Weights of a small mixture-of-experts language model, trained from scratch on English Wikipedia.
Size: 8 layers, width 192, vocabulary 11771, 12.7M parameters.
Experts: 64 experts in each of 4 layers, 64 cubed ReLU neurons an expert, a sigmoid router.
Training: a variant of SOAP for the experts, 294M tokens, 4480 steps.
Below are experts of layer 3 (counted from 0) of a mixture-of-experts language model. Rows are named router (the router's row for the expert) and show model dimensions 0-95. Each number is 128 + 32 x the weight over its row's rms, rounded and kept within 0 to 255. Numbers have three digits each.
After each expert's rows: "gets" lists some tokens that make up at least twice as much of what it gets as of all text. This comes from a sample of Wikipedia text that the model never trained on. Tokens count by the router's weight.

# expert 41
router:134095144166111150102112135101135166041131151127149084086171147131082112165133157161105118183121135101131182159115163097140099171151164145121150132113098157151103076247175170154105140105078094158154173159168154146100113129110092141105116069121121127125120115147103103170080166157138091179
gets: " he", " was", " it", " He", " to", " also"

# expert 4
router:099113161085169128139124145131179142094137100112133113086155171101133075145134143132095077082165154130123053169136147098132103114129139104184101101144151104077031120164165118134057108149143163101120164095166184175117097092126153109095096088126117103064081139110092135103138142138129089162
gets: ")", "i", "it", "u", "\"", "ar"

# expert 46
router:173143120126093133102139170120139205108137152107124118109137158128092096144113154150117137148157110086139139135182121130076098132125120103129095078134130221092084138142076140197149114113113113155154147097166179135186090095148066128119085149064116097133089107155071160102114161115090125171
gets: "-", " a", ":", " A", " by", "\n"

# expert 11
router:163102128101112141126103119155180175101143127108077126102143161139117161104129158202131135169141144127139109126149148112130097121183119105116150121051131176152138129143081133136108184120097087091135156132162175136124089078153066124084124111089099128130018198168097129130079125135113100155
gets: "-", "|", ".", "–", "\n", "==="

# expert 19
router:154153175153055127084175109107141170128167145130156106094146136068075103085101166160118129194115125147193088106144112153122072171136156120183152080101103153111132128140151124175149147121171155099123190136163135110094127114138129122109072057146092086165106111194115097142088183097092122173
gets: " the", " a", "'s", "th", " first", " The"

# expert 27
router:133096147112161124124133142134125168118131113083089088125138192126105133150100146153094199169115138136170080096128140126100079155088128140137182098107096154139102095206117139146084186074144047154129153122138149150159111081135057165108101171074089113163084109134123150145086133123085150147
gets: "-", " P", " In", " Al", " O", "o"

# expert 58
router:206129136142169146132136122171146145112157154092112095106166147138094095100128164147121096164135098112202116135144122161130057161165150168115141120122113172110115133199147100189107177103115134087066114114143166166139059147120094177120093134054141141091142138154078157179117148113091099162
gets: " M", " B", " R", " H", " W", " D"

# expert 23
router:143124128161118158122150172134134172127164091151081126088153217098073081154152163171084128117111109130155124098159122145091147147137142127135155093106143177086104125179121126183104131108150074130101221110141167154162097136086088140133128101116144111114110148060041216124163133090124093140
gets: ",", " and", " (", "),", " or", ";"

# expert 33
router:148099136187153140083123118090105155091176175172111146113161129071058114147085160134056091141121064127123096104153137108113085121156160122137077081120154148065085088183153059146128144138111090175095169104105147139104110037158068108137149119109105131145130125097122129121111147142116060128
gets: "1", "3", "a", "4", "2", "os"

# expert 8
router:184170164113104158078130163125142128064139145098130145106126145115073145143151137201132115163086103071134105088134159153133074212067132131170085072098126159154094132151155080178153099114089076137097174081204206157171111088152109115162104108080113145143034116131100143145113145132128124161
gets: ":", "-", " St", " John", " Mar", " New"

# expert 60
router:129096182162117141147128106177094181097137156116116072143133160113109113106109189123116162107125118095202126122130121090135074121180103085157154102145136143094158151186136116174094153132115142086070123131205183188136061117132120160100073119070090119101109121143090206165103147109113116219
gets: " S", " K", " T", " H", " D", " C"

# expert 50
router:095109150141147116080098133148159183108156175138099142133158117097124119148104153147110142168118144122148142183153209075110137210128161084182123123107140155114152105180131087174089134115123149134135141164178158146153092099139094141088071119099130139134161128105105165143160147141170129192
gets: " \"", ".\n\n", "19", "\n\n", "==", "20"

# expert 29
router:165088182114118116131186123132123137108098119076130126130133144153123097126159185066032124171159068142156136152194148176089147156132079103141108167114141137123078138186155098158061104120083122134105134166125158147149098080198088123066121132107102107180126117115071166123091133107143079187
gets: ".", "e", "or", "es", "ed", "er"

# expert 34
router:151152116131130148105089151112100155018138168123105105071158123181074110139165149140109080122145086100127186117154145098140058179130170135138120084088123150101124099134111074198095129103129100119075124105156107165116114085099082140112093133111077129130119119152090145107144164151102117108
gets: " with", " for", " of", " had", " has", " two"

# expert 14
router:184152141122128141109127145090114141085140121118092130109178198120067116063125179176143119166101102117152184139102129155097112151188161147144152151056087197111070078178124116160144097176110148134097150125144146139108131112161089128135037085120105131157152132146143107094134188088092091194
gets: " the", ".", " The", " a", "'s", "The"